Experts of a small language model.
Size: 8 layers, width 192, vocabulary 8192, 40.3M parameters.
Below are experts of layer 4 (counted from 0) of a mixture-of-experts language model. Rows are named router (the router's row for the expert), up (a neuron's input weights, with its number), down (a neuron's output weights, with its number) and show model dimensions 0-191. Each number is 128 + 24 x the weight over its row's rms, rounded and kept within 0 to 255. Numbers have three digits each.
After each expert's rows: a language model's description of what the expert responds to; "raises" lists some tokens whose logits its average output raises strongly, later layers aside. This comes from a sample of Wikipedia text that the model never trained on.

# expert 36
router:133141166127107192071145141163094138133119142120177138202137120123098127119147129129146139116149135125102113118058169117156158067163113119145110120136091131131137113139109131131129148140091114136141151123113112123126081131130095146123177133108117128110083123106106130131074075136099121137124136080122141137129159139126107098146089159142130172094156079130114127139099143141164119165142133112138133102079169135150122103150112119092125125090161134134123139109139128113100143153116121136138142110133131163135137156143111073144119142130150154128138116081103113152134171146153125082
up3:151166111086094140126113114151134150130142170133181124155121141074128163118122161118140157196149171145088130103155119119121129106176133121148128188134155140116106113096158100145159143128106104123082171145102122152158125130106124107097121136109144116122132097108096140089144139098162115105120140150138125142127089094105135104124130132162129165115102135175128137151113143126129158102077107136118121133099108164080093096139151166130087109151119144158138152146122163110089106115101135147137107148126179134126133111157130128144129137140089126099135132157118108109131137122172065128
down3:130154137101146128109130151140099116153149113130127165113071127178114114124116141112147104129148117133151130117110137178139140154067109133160110122170151124119169098147124129114150109062105110159141116112111119171134156118127120132068131157108154132122165126163137132103160107134127145103158125103175158124173160137113093143147154083132091127141168149100094106129142131114129129104121118153149138114111111144079135109111131135128155187071175080120102105114144130105087094131152119135124151131149141103145115115130118123151163140129149160098127104113144144103094156071135095135
up4:176124117143174143120126144117149151124162087155148119165115151094128120084141099143143131124138129121128133130087149122169093101118135121132118101086147107140150145148148168153149125103146140143145160138093131156079165128100109121128146115158141171097115105125141080085153099134097132151152122111162138142123130113142149118142108123119122164101103105168107117119118117108135102176140110146111092158089152110170150096165138147165138170100133148112168133123074088122098056144149138149123119124152117129136124135135152142099140158127087125129111155117087080152101146153173146130
down4:160113097176107167115129120128153146141125107125109160106130163125159087138139131113149102124136089132129125144135125072184098113161116148138093126139144119114151115156138094115144115129103129158099163124133119131103149130109130159148086133168102141147153145104115092118159114159087062121115123145099117124093141162135095090131156133131118111141134131141147113142141145174135151109116104134133124112154129106162145177124078117142185122148079171139099125124149136103128121103116196114161127108072102152132130135139124123118143138134112144123076146143138085129100126147164061116
up5:132173093094129113092067137143102132153139136165139081161152122196138134105120090128187099115110138128149105110113130129130150148155131117136145120115098138137128142142118136136158149159136152081139106140176095175133096136113164150093124134167125113147143104073120147100121125155143138127074134164173106138137129158154137126151138105157140142173134141124134091132170112134120113149119129098116161146112131191099139090117171102127109127099123098112145090116144083155131126156081080141137110117137136170124117137135148095096149114130117123119142121127102100145139090141136145142
down5:126156120118152134083121098152111179132125108133116094113118151133162145108105117142142155094101146146131133134130136122165158133126132146127138129150091160150098134110121106158115170139128102155133117102133099114120100149123113110127123162112115091134144153100164116119100109095109100145141101099155152128111116103102152139158104105126090166139143163125115115171155096060129183138117077080102134163099180098115154132153105141157098124137112168128116134143126080158125156138144136089157119075128162153068145164129136185109148125135137136144140135075125127135113113117135159155
up6:127140136154087150130145190117093140111063179147145121131151154081144137112123153148115115074144146139161150132147116163089152143127127153161111126129129118133122135103141143101138127099122101134132108117141151061107118132108154101117117139149156147110112138129092175114101138167186077134096123113148131124117122096102130103125148109112114157130109098124155105101111155165119161170081106119101143129093174108125137119111070116107127157135146158140150110093109096132096125150129122144165132131104128145106155155139136160138123125079129127131163109126085093128161091158154121135
down6:093166128126072139132154139111107135125134090126087107130146119147106101149145138104133096115113141147142165145106126118104119132166193119110151137112116112143103127125147115148112108094116109101151127116128167144135130109153157135144181145115153149117104134139102141120097152146149123161123124139149124180102093087118084115130132119157123142116140162144157154151131167105179192143100113104124145125146145086138135131125146169133084108082093148108112118081127129147092097136146138117148107107072100188168076109150102124175131133121136112150134110135128152124138100088166123146
up7:117141120136163137111163122103126191119109115123132159142098145125127158124118104133138138133130128084123159105105132124113108172148137160113109107138137110124152177139145130098186125138126148154155175125138116165162150066160102147140128159118106128100109125097095100061128162118126119134139124125085142186180165155132120097133088118105128131127118097151127140089115147119137118132121130096124114157115166125092163107136141168110153127124140149150132105125152109114114128104151083122123100117077099144110169156115093124165121175147148075154151124117147152096141127175156122122
down7:170136094183100112135157136123123081126073108114124095110126128166114145124130122124144159141134125113149106133132141116121076121174150101140121137183102120115095113158111143135139153145148139138107112147138099116149116158157097118123123127110140136124106155088117101136156090117147123091133207109151149147162125141142157109156179114146108137170130096069135093116151115102111154163079118106103139105130165147149130132121110125131121112135107120118141106097119089142109154109087131127183121149151132164158124132157110130141095091115103137182146157113170115109127138110115080151
Description: Verb and noun stems. Opening fragments of Latinate words cut off before suffixes, such as reg, dep, exp, pl, beh(avior), neg(lected), desc(endant).
raises: "ic", "\n", "u", "g", "at"

# expert 23
router:124134149105100161131168129154099160120145134148131106144090095108093128111123152110165134146114141107112123138107173149132152106136118151137149100159125159106133129135125172135110090121126131106153103139119143127122085131150110148107153137160127126092111090072121135096129151120097112096135088128168067123146140105106114132147150151150155135143130055102121118082132145175138099119138138159156124163102152166102141118125116122088151082083133160117165147088106100173106144151127102119111117135079129139085171147152177123158109111177106109118125168133123113132131148127137131111
up1:130157131142121126110112110118136090100119122104131151106098133156155130134118186115111172095137131166130154137151086127110185124139158118153075138094144125129095131114171094111147117138148152108082138145168133113105101163112123092104138163090097146095155110143147141078129106127131117135107131153106144135116107104174114155155133156102130128145134125120136166126066139145111093163123090125187115153101135169078120169125114176163108114107105146141106174124136133095153112162150138110141121119140092161145122110141103124131116096084160103128157102125124120133098099131111139138
down1:142128093127109134155168123152108121147120097084112180128127088130147127101182112112148131098108126129104120136146114119123139133144120132175082109147159103152115146134108150144102135157138079151114106172145136099159154134132121116126129130122095132104151133109107113085121143159144116137113127101126114108077129185172132095139119105137111138170162106133141174089128165123115140100098159098114187141116105128142139096160144120107121093110130123138142122168132174153130115154155158131140117130134109195112120099116103142104068139127090087150165149117110146116107085160147160144
up2:171148125127161098118148142147120176108133130122116116125122111185126130130103130138147145113129124140102088114077140133165159109161172125115167119118092103116153142146112086145181122115117136133088116182166100110124115164124129141137112141155168108137063104110175128091074126111169146150117155124146042116128120150145124130146143111122144153148130130137136162127130164115147115122108115156135174110143132134139095148175102150121137111134145094127092116143158098085137123131114082093114157099127118118124161163165113128170147113100098130142120143127145107139134123133100096108
down2:097161158131142120157089172118161134164147098122121094099130113149139134133096103144140109133096161124153100152117144157124099175118130108170112124121076145108187150168085148079171131141149127164098102166152098130119111143152199113137148115105107078131124139101115137122144127125120147141111126127099109107112115107162102165108101145085168109156144160105137108113149177129141109122147108163117138099147145096096123098118119125157111093139103128116128106160133113097135106165125109120115117149154158168102147106078144103137140130097152127135093107138162147129131158133114143116
up3:135090160165168118090146118116135117088127117167117116145117109144149116108116167112095125096161104135159161131105144162131100125119146139119106083140146157154155085170086122116098173143137097131145129162146158116124113165116112126132083182096109152104096140119116153123105132106124136161135105090097109138109131129159123150085156120089153129107096101135151124158118164133147090101149115147147137104087133099136146108128121124103111157133134126134144117061127076159163125159147100169095107135139122151108102096146107142146127141165091125080142130131128153147140151089109159112
down3:136173093114110111122122153147146160100118108146114125117125108124106074159129173177142139135117155168102155110128123122186130129121164121163094175152162113126138135124152131110112129123127082123177129099121125102121106141133170142117149118109123133180119102128138164089090107151123122132129148101151144174096096144134112130151183075078123144164112156132089122104076091114126111124167140114121159121165138119115114145112107108118094131110079136113122153097163094133126141133147128159104101123117117137099132116152167133141126196123123121169143088138115143110136115120152096113
up4:108087165115110136117129135146123123149139140134145134107077120118129094134149114137119172148077154136089133133140150108130172164159146120160097112135089136105120140105101137099132107145123109159136144114133125124127127146079103115135149129150084149117128112150110120159122076104146110157073138163112123133150157116172172115107130158062115129170082126120108140132126163129126136108146161136090154120114153140110125166118145148127144102106158097159129161174178109146114157090178125098085146096106141133122126148155098135127097150088123127138121170136114115133145127078123180100
down4:143101153109103152120154096156151134116155144120127136155172124144138107133148155106137104150153130105126137159098159116106126136114139167110169134121100129124113101138112114120095132133110114103114146155114155081153101117108135145103127102122208096147114102174108129153107154147139137116100114166102091141126130126170103151137155113095134164107140120100131129110106168144173110133094125183150162107116106169150131133094157134179122144092100129138113140096124085126110118133146155127134134067174148117147099124121156142120099139127141095108112166139067108163115114109110133067
up5:091123134110125139088153160085103158114107045136128113139124115142096117115077148161092143139182155129130144126114119134150158124177183124115142141117131136104117113145112140102115131133133126116173152109156107091101100139136171152146164132186136089099078128118112168163147139092143109122117114150154134114110121079089133104109100109125160156154111148119127119151158146166132100105158187088157114149098121139135112137118137105159137120147114120121121121186131152131142117146138162119162097111133124139127122101113143151122082126123142155095100120107108156081123119117141127137
down5:159149136167157121124143113118085110154122140144134098153103109130106177122128140120093106093164126117100155184164124126136170136110150161137140146127140131126131161117102120113121111109161141129137163108138174115144107098143147114145118143141125134164139149144143114139177118141140082117122098121145121138136112151101125111078083134112122150148176151119100108132077053115124173121138154168106125123097123138114112115153099094161124162158122154164110109152126127162067121128097120103119121126088133120164145146107118149109153106128122084122104071104081162145147118151106090145
Description: Field and nationality adjectives. Adjectives and word starts naming nations, fields or the public sphere, like national, British, Art, music, Phys-ical, mathemat-ics.
raises: " and", " ", ",", " in", "."

# expert 42
router:185179111117184151131119163136151126113090148096139080140130160121111121115089135121130142130138165123099126094099106142142179092160112106128130107173141139155155077166108144165107106145138118149130135116139138124115119092141120152085124105129120125131157092117092137123148130150106171126099121138143134145087090122129126138165148097096121116120102100110141154081131138163137121109124144087135131166141147155151095131134102110143131118128152137119130180122153117154084108139138098139104115186116116162140129093132090122131155130105137123174159094112074099088159108150126136159
up5:158115176091130134103136135097096172150149105141118112118126159106094145135108144124147108107173131120127091099101129153121107157124146149094138054115147140153140148125101109176106116112114156112130141120160133110108135112114122107110104148128132141109134123136156096130106123108121132169130124136153073088109134139149144143111159133109151115100124119152169159125134136104136145136168167164109112133169110122141140161142157156113118178165126118143152089088063144134170084105098136121119119136159149134085103122084172112161167151102081117135140114102107123099138172128133162144
down5:130138133131164176106158120104093111136136105147113107127131105134127173148133105127079075130098146131128137120155124090104178160093123127121147132153106160147089121180106133131180120143133146111125142163160118144160144152137133090128089156124111148091120151122108083115100105129134131099120105132085161124140109072097097096157123143106159184134138129107136112136145113134147129076145131115106140108141134087097133113165141149121150134110115146153147158102178105111138140148151131091081106130128102154187120135098132129112111173117149149169146087152143092141117136133140093126
up6:137139140122155101132134141121088134122154149149097098101159167129156097137125117110112113120105106101117128120121116116154138076113119141133122115164136174106103116135121160154115125128135118103128087135115110131153148123078098153173169148169122118133106190111144109137107146122133136127189105129105116082157187140133132123130105139138142096183154175109133116127090112103110053125173111137131148118165109135152095135153099193121150140125144111147144136165149151130113133141165136105141134078101161122096114116113119150166098106074120157134142145140140102114125128095151125116
down6:124150080152113152091115121138152090157131108174131149173147124112119111149073140119180098142172147096132114147125156151156115121144081115104156139089112060116115127125109127122150127127110149094135161127156162118095135086127123099123134123171129124109136125143123146115095113151121132135091164136117115129151138086139147132133136107109132125082134143132158131101150134164155134168074128171137152159128131079129126173167118085103144136128122139123071113122123153090124111140126127130100112130121101100128119122141125128118157165141180082136142135098082118156193124141123120157
up7:079113153140155156137184143135135148122101135116178097153117182145138135123154138098127114138125104082124118079113148099140142166174153107134108135129167127124120082126117124158110139123163143148135141169121162112117081093111050108117149176140141163119088105156156122091111111126147137162084110117122117153173122130102136154115120142077122123099132125148126103153143130128108128101127120128124088123178110140095136087104094115128152129129099130136111110135121180125133153124154133120172109117111143116145144120145088131132120108162121123132088103120129111160114146166137063112
down7:113130146144138116111119132116157103148098120164124148122142159126117115094131140121119086124153122111116117112136128089143100093094118138093134093131089105121146073121088147167154120150104134159141107127148103157141134105145137095134115093117173141143140145131086100143091148131088141124110162089125169115123166099174109177150126147129148088214126128124116127127127132089086176154154099110121140145122121135120145137145118160134122160150119158109116142119122146108115082072141129093155120153149179148170147131059129174122131121135119158128167123120128114102166145116125133137
up8:136175162118181112138117149114121129121131155138126099114192136156131101105144113115133110123136116068074102123117093099104152134115149144116119157130155090079099090098093107117150128190131120085130162144160094139108165120157134163088152101124129158138130107129162089136139139133094135120164112137114130138133131112154103138098098119150144105108140137160130131091114146146089095098153126130136114132111114122144123149120110147153093119112132130090155131157152179115106117169109124136090118116125111154119155141154130146078141166148172127166108097120122139119174184154129107138
down8:099105120096107092134152115106133142156104142128137143146173130110181108127088082126167121121161134138143138096156139112118100160114146119124160123173091079112123114127156126119087132110115171118168129136145162117103139142148066117122197150113108094124107170129150151089106124140123127112175120131106167131118134121124111135165113188113151114155149092134114135143143141109116120170089121127139127084129125134188122114113106133132131086144119159109146164118115091114139158116125143109107125103109108145173146143155121127188126094079153148116090114150122130158111108107111130138
up9:147158131131134142122140157138100157147099131130122161100124125133186121106138107160164134124132120094101124130122179139111177119178132123134097158100158122130104164112133112072136081163090112140141145143140095103099127176135171172109128109134148089117125126105102110131143159111084077127162160123150143114133202134136131122139128137102129125122153150101122077152102169080157124112134137158163145137103071131124118153120130135144149124133126120112131143129145168109104089108145157132096098144089146165142113124156144125124136115102120122111136078134144084110155088128164127136
down9:133182104138090137120086105143084163135053138123050177124148126119129132094146105138170157181140107155117138141084128120123133118123120145105125083199116130100070161097098119124125106137172139121128116127107118167129171125158127097112123124150166099114119134160094098120120126093129129136157127124088127119119106162125213113124123133186128133122145141142131116114143131141132140152176106083138144126143134137143132156129128108139120160116130119155123107137109129120088125116136177112109130152086131134139138143121111120140115133093132133120123140127130151111162149146103098124
Description: Capitals inside names. Capital letters within abbreviations and compound names, such as the L in McLaren, D in O'Dowd, SSR, CEST.
raises: ".", "umb", ".\n", " he"

# expert 33
router:129125077130145153110139145149122094147145108114127145136134109109099134099094129152140123139122102116070113088120171140134133134151146120105103119162103120117152159123089130157175140136096103123117131133174143102097139107114099145126131103167138128109152110125065134129126142112135153140143132129149099101099146138104119163121145124124131103117131098107177164109103107151150137167127136117149141136073174158155073100106135131085153125118154165154111130118089134124166149125127083138097122180128127117107117073157177085124124165121158124101112114133115125101169174176147153122
up0:156114135108155117110083126148120118143093153106150139159131136066150143119088134135146139125111140092148150127065147126130130112126144167102125140123082153112095149128104108122146157182141108132089142166108163131109122127118153141088168088138122139136136093124115167126113078148114142154113123139154073148139147121156128108139117133145124159153099113100115121161096147198129159144122088105132158089123111130102084124137079113149137137134169107093122152130140159136108174148125130100133112132119143103144195116149132087130109101153167151118123084142139121132140131144136083114
down0:116142156147155129086157168098107134132118126110156153102127123114109126127160103120106102134172102155109159143150121148139166110107142138077148172141130094080168076156157184165135121118078154172132164098133139143110095122120153128154117180124128129153164144101135117123114111093130150114120106134097127162100191084143095108114132172089131150115124130112129131113140134133128140131112109101130172124117172114118117151086113130149109103124150109145084134113124155121155124046160119121094133144104137111083147136128147107146134107145125148112092122121105154147137116127137154113
up1:103135136160149157098136143119132092146101109117098172118114123092151118127149118113099106086147128134072157084120112193133160125123151117094152088161174141148101182109130121123164128132124137074120123112110073165137141140162141091153125146131124155102158111063126141123099162154146096129119111127136123085104129137139154129164131129139113136119147093109141109103160128151114127125107129128130163136139166102175111126126100141111169162148135117100124133118125187116131121107082158147148107144131167141108145116120118086120122158147156125135112104087121089147142146074111129139
down1:113172161192105110121139084161100117115094112109120098124124133132178144129138141149149133123107142131150134145145110093144088145129146121131128110149126107169147143092120149105118120134111142132090166158171136182145125187143121087107153109127101125131129120125152067087089165156113138157130125125129120100153105097112077147125087150086115130125152153182142112106117135160172145152120131154133147143092136146114124127113130105133139127122116123084132168095088106122102066124150156151150077091141103124122129134103113123125118135163121164118121106141167149096107136119143146161
up2:150153135134148104134120121102124131085092125152149142175211156134122130114141155119147136106142097130155118078149112121166136113109100098126135080129093128154118087121151159180105130194118079144140108146131169163134143131142127091146145132133103141097126149153145123162100108147127121122127086108130121084142123149121103138097126127145149131102141107119210105147126098165114154174109137146149141140122122144141101179155141130155081126088116129138127130156123106152145129157128149129157146098090104098107117139173123138136164123113112160111148145169121124119129118146093098129
down2:145126117118102095140160073110097113106124136151105101112128125084119123125159094118110164151136124164108084138111111129114151148111131075125110109104129149150122113091108144115094161161137134144123134116165136142152124138168123110144145133149117088149132113179145125105134089165065146135152120132135132103113088149123138124101132148106166122126145157116164156131133076105158102114108173110167160118139094093134112141106176182126129147176177106141124087134166117137103116107125144077162141178091159149127147141118164149112115102119133163119146106113135119105106134132160103142
up3:159143084158149089102172100142138133179130128114127095102134118161132107077133129089122179134159152140099150154132131162119146104154135145113099144167121094093107095108117120116119150139124116154093135142132134096134154146149152108149121073116135076136106112135131173129139078120127198118154128125108146128123106151118148107117100127133153113137122115152132194103135146151113104152142160141168155123117142166082151140133126109122136090122119137183123129083187115096142121133133118108140158099116181129106128142126095134137100149140125108126149138107051130138144124131133134133
down3:164158107146085118134097176175102125128172121113095124148106109141137122108124127154127151141151110074140081144122099145135171144129135131175127119166151143151134186124142091161112130136120101109144115143104125135081145138170120173078107139105139121149175170111137131170119151123123134146093115103112116091089114137159135100119129123139119159121185064114117106076125125112136161096156124091124140179162125107118147084128116131140089160115106101160107135138145143142126163106113133126134110136119154145103155123105147138129134133118145117086106127133127134147086090141129107091
up4:107095136120134093103121166123116126136113116145098156119115132148138121118099124104154120143081147086101114086117094103166163114132184090103079132116108066124136122141131185168134099136103116146114148138120110162108135098141123157108163140143083101118119178140101103128150133112117095157125140126152189088122190150111183105119105137113147122152150132068161119141109128120154117162154127111123154123119117130143129123109147105111163132131105097153135120104107132139124113161159121119087135149161125156118130121145145119131154130166143112116156137103102114075132102175119172143
down4:125160153148115165127153117102135130119111083154144100134165116114100146148145102155099143134206152097113127137150098112098113126078103152139124137137136155154105125163118099133126109124109066060139119161132125132124166148134147105167118072103154133130109113135150152110182118109126129129140128106129123129180103105115115098155154122119124067096110126167131120145158122119164132147159135135154134122148119121120123136135136120150096132139127098128178069109093095093135172072166099129137116141118125157142104127121105149188144112145138088164122135134137108111129129113153133124
Description: Word starts after articles. First pieces of words following the, a or of, like t in torture, oc in local, plus modal can or will.
raises: "ant", "end", "and", "on", "i", "ang"

# expert 18
router:143078110153121127139155119111127125146130180064136128137091085121149119108109147136136149172149148093109138112148121116139147123132097134154141129120131104111128145129131171096114148097143119133119168164158136148148104096139128138140157127165124117129117124092142174088143122176105100085121121127112108106110152113095133158121111082148132132114103075095169113118120123107116163101106208120160151166093115153140133134147153087117139151143157110132113148093142078131123107134142143130104102146120132182065122136146152143129086177131100107130127166117106126161142145134125161115
up1:142120160112121099098094101117120174166108177139142163122137159118121161126157086125127093133132106094134144132165147130058145119144128153136143133138117138127121161139099114131103163158097117109138137197091112120129115107110145107122133108130119139101147144096118144150101143121103131105107108126130102102137138079101164120117145131143148105118174132105164115091109122078132081144103125119152106121110084150159166103111119150115129134143166141100133139083157087138155132165079166140174096143114125122150119105120150125121140155185164123123122155148103153097139132119185127108
down1:124131153130145092130155096140155141160132098139097148139128111171136121105127135108134109138131099149116164097088105134154115136086127082132098102130096099132093123134128113102114129133122121092146134123118090110131129066126157136150153172143114113132165141133103149070110141156157141106159137094076107122205143104118151145136144102092129113097105150141126121152103148142134140151152130137175175123133161113091136149165113113145107181146128112135141179139116100128137132061097150163170115101129136157147142169121133136109110151131123108124077094107153141145115142127136114164
up2:148103127085159150167100124109116106138122115162137143116158097151092150130125122121102104124139160135168125073142126102153118164158128125150120113133177142127100102166124124107114148115130165104137144154095100131105117154143098090140114149068117144113108113135135143147138164115093148081100109159156085122111143137099135156154169133167106117138142134108082137108077106136132149105171120168143102102102162134115130175140105138123127101143166149145134130144161117107121072072109127161105169139164159155135121096087156131140141112114145152126141138123112147134154081129154142102
down2:148130132175127116137117093185121086146119128126146171109131089136121139141111183123148097113145185119134143123163144127133164142170166120114140098147149117156135101121096129146121155143118107134123146066085126151147139169116146104114141146125109107126149136114130126142130108147112139078129119177148179101101137127146160128113169133104101095118150151110136150126108110130144141130135122131138095147106140073117120090099192109122136169091163083091126091134131109135078081115119087118109154141127160112099102085124117105125140133174143139129140102119125129088142127157115164135
up3:114154124102090133142124114163100102151171110108165127146112122131131135115107149128145168150100140085091120079145122113201135135147117104164116116120148113106098167112097139085112106170132162146104140146126134120119094101104120123184142089098138119143109113116143163196117091115143103129125142099123128160123095130150092139150152156108129121149103153129116105163113175117150114121113123150131168126098130134106126149123120156109127113174142136137108161168130134147113109133145151112180142117129156108112148097120116133189127140160110137116154115118097077158087123119099180103
down3:095146167128136145153134093127115110072137162158169186118133098102084074104118150133141101108159115105117167155117105129133121136143118137118113172132129125129170120120121131105147107169097173135117103127132138144145125158129108139095113122162068111125146124103147145160110148169125097158134164144103128158139150135131115109181088103130168128119165110130153142112157138107115134133109095122113161122151189117161119081137092105132092096113162134128140122146130085118129134172085101106110115134137131142159114113171140104085121111109146110124080122153099173123132151121112140128
up4:147137092084128120108110152074156120140140141134150101157155147071150139105127204122159159116149155119107118075099114112098103107169126144085151109113145167148097135086130143133135134136116129092123129137108095128147139122114131076134100130126118130135191148117112158133095153128139119176116144120142141110133105168124112131134149120159110156139117168099141134103114088123132115149166098114136141128145123118137122125145128151173107136147126126106121140141131118150118157143169152135150144133140099160126151112116161116104167138133155147112111052118124049117184122160135154135
down4:177107143148123088141129125173128161097095113130145103147139091084134170145118104109066126136125137154116131131153134112137140123096093125059161117074192148102114134131106077123102102109135137095126123173103096119114117103110120184113087105136120160157119122141145127122126150121168157137141159202143103132116104090126128108170121095129129090113117177119144119162133165133135185131108156107148134132136104133102114134134145076141127159144110146168126115130135157148115103147117137154138157113113139138113111130151138142112147126087138139127142114109107149157140119151117095133
up5:110159103128115130139169119118106167093121150143152095105124142110140116071093128135151136126111131161129113110166151106132093125103101087168170140145074170130127100159142087155111134113074152133152133123123084148119132124111136084173136122125147123128125117125142148166096106153158167123146125112108134117139117107122143178122099165130097156138121106106100112118109155137142160122118097117124140108145156130161127160090126098144130155113105138127139132156116131107151112137148158189125135140079148112118130149113173111131147190128132153154082108089130175121172136142132161077
down5:142098129142130155127118125094164087135133107115149106094120184125104118116066096155101129143128157098118117117094100131151109141108127108159116143106170116173139165121194133166144116122142132114165154098129126126122138086136135115123151139118127114164125175145109093089171147106152077151168116151149073131123167116103119095137188121117136083151123117160152137123131155130114111127090125118123137183161127176149130134132142126140122128147158111162119115120125087115102111107131116101128116137149182147148109119155131112103094117097129094121142122123161085166126092111140107148
Description: Titles of works, awards. Words inside film, song, show and award titles, such as You, Best, Show, Dark, Love, Star.
raises: " and", " in", " of", " from"

# expert 7
router:148141155166117109144149135100081119137132107086110102143135102136150151101094147108151093128136059130131138078130179113145147099151140127144163107173134098170101095112113124147094103130108192111145144131138115186146111117145147157107111124150126102096145112110117172134152163144108141134134114100118098125121144107155118140148119120104179163157148088125146132098109145147161132116115151092135123092137122145148084164116165085110136101128139132115160121140120118149141104161142111172124181101145117126086152125134125090107117154151121158124154121131089141122162164159144121153
up0:120068107099149094119136148144133128138135109136118163141119088109094120134155099135125144119108098136150098111108148120097136120115117133155139133141138050107097134127151125130108106111111132078112129125137129123167134134141113166111108123138131123114134120126149141156089136155133153152132097110151175154107139149128203119112108078143164129116082125137085149133130122108091178125160153119154104174115137101101165143136141115126124110126132159139129156166147116135137150113107127174117192146124108154092088134143129146151160089100073080113108149125142108129165113133194140121
down0:150149109149118128172128117133092157084158153124106136113112132138119121105113169119131164092120155142102170152106160144089160111121161086136128109137149158168138128120152094126157090114096102127109103138130144156154177157141157137120169139131104069129103136121115145095124068154181121077146119149081105091130141105143113107152127154115126134113139117110142117118131129170154058107104101096131144113145124121119125136142145121183144141139100116124165121148186123121076127102122128155118128111125139177117129129139142150124088153164092122131130133087117105122160113096128142121
up1:142101115136128165136147131131118107133146135138125089080113115093101138126167116124138166153120083140147088107128152114106114137142185120116169109075099114110114155131087111147119139148144177148135166123182121097118127128104142144156178112125134098105092133124060135159104115139091099093131078132101094164130161085097141137114145124126177113122137106136154129128140130135134110147126136096102168093149154148120124108144115121114171130121151134136110107103140100123122108109169121120217142115152155149136114136122169131118151138149106117084148140152149120105144116162155114132
down1:115131157079136163143135132114116168145092110124155163145113162150061139132105150137093112142208146101126132120120105153149111164067141145148146104098129092103139108154121139156163132080136132117142130162103114134121126189138131139080074114139109112155167126090144163121111148168153127152142125145160112129149134117116096077136141121132131110126107106145117148113146144127131123127126110153123169104143139106094119130142142086123127124144102155131148135111115127140142133111134183121116078097100133082177102098151124167119150139119108115146115136129115110135146117087145067131
up2:099161187124165154124151132107086123133115128089105053158114128104092146137134088176148093097171102105129094098122103116106140123155113117105135127101104134092114136123160152128141146137121083143157109119171124098140090094156092171120122149107144145161129161108117121168131112136090097135138142143123102151119145130106118156136126128117178081143133138105145083126160107112115098150174149156092133166130094155150100108098126132106140119114120152147128152132149117116133109144127124074112099126147193138156122091143093150111165115107151116127124143156138123127105124148116119125
down2:138130145095131131137142121161101087157139146132131104156133094158105159113097150123159135137122129161185113083128159172063158130105098119134139083133111084105150125156086146153104150109149129131133149118105131119109139132124121101174110111131158129121105117162096156134121147095137165161068137119121103140153121098122102100141128159131143114133116122098159161102088110148126132120112147110129117159123171134141141113153121107119111134135082092076168129162125100157127137199142108148096146127100151084108150152138130110133174143166088118141120137138127114103101136118171109156
up3:100075158128142142141131156092141177131128115115132080140164132136130123112122170113130137121121148129070099148104115116116144072127075142146149140140181131124118114103100156099099142129126094159124090090151128149159132122195134144100118101101137103129121122095130102111134159139147167107114115168112179147160150084140173115136129145106125144130142125091176092143126125134150100106107145126146156135125103117094093109134136129083100113126142097120120134120108136112133155172119145134095124092133119152171124096138117167096149161113145117164093138146160167159096160109122119139
down3:135121118116124144142121096150090142141140156145159128115133091105109150133083147147147109138136091121155129095115142157122114121118137135147164091124098120065115129140130109138134133128170155112164145089154102110106082128144128144112163145108116138143103071143137144132138120165146106067109103120118114128108147129125111127146171155134113105143130154133075155085168090143100130157112109094159130149132112135138096140148128139154131128143161180121113121116094135094133172140077179083126101127110123088162143121134159110138191150121121136137169138176087149113078128128134154152
up4:135084145151094132102154172134152140148130149144130163086139112153135142167090149082112117105120123101127155142147081130145124115107066107128105129134162115120194140142126110143114143148124123128145145149139077142132118168126138114084151149136123163147143115099105131164120122139110127134142133110105151106159136130112149129153098091151139126151129126130162085126097126118164111156179107106103130062111097172133169137064125135142079119143163093089117135105140159116115179158089158108124149161142133119177127142136155107083115149137111137136127119156129119119101152111124114127
down4:153127123123116109166116157186169117085097138133156114146152164135125130117135186138101119102153146128143155155086127109091159130167110079112136144138115143141148131167158189144124136127148118177126120078129168143111128119129151111112081112096128122129109160046112133092132109168156111139143114136101141111115111131111128092109115083104124130132085126142137127082166139142150148136129154138149076124123152119098132113108143107111116134089130158115121159166134101126096126113138129133109090126162148126145141114120130135145110112138119171140126122131103117184142101154104137063
Description: Name and date pieces. Pieces inside names, especially us/ius/as endings after a capital letter (R-us-alka, Y-us-uf), plus common first names and date day numbers.
raises: "ong", " F", " H", " E", " O", " B"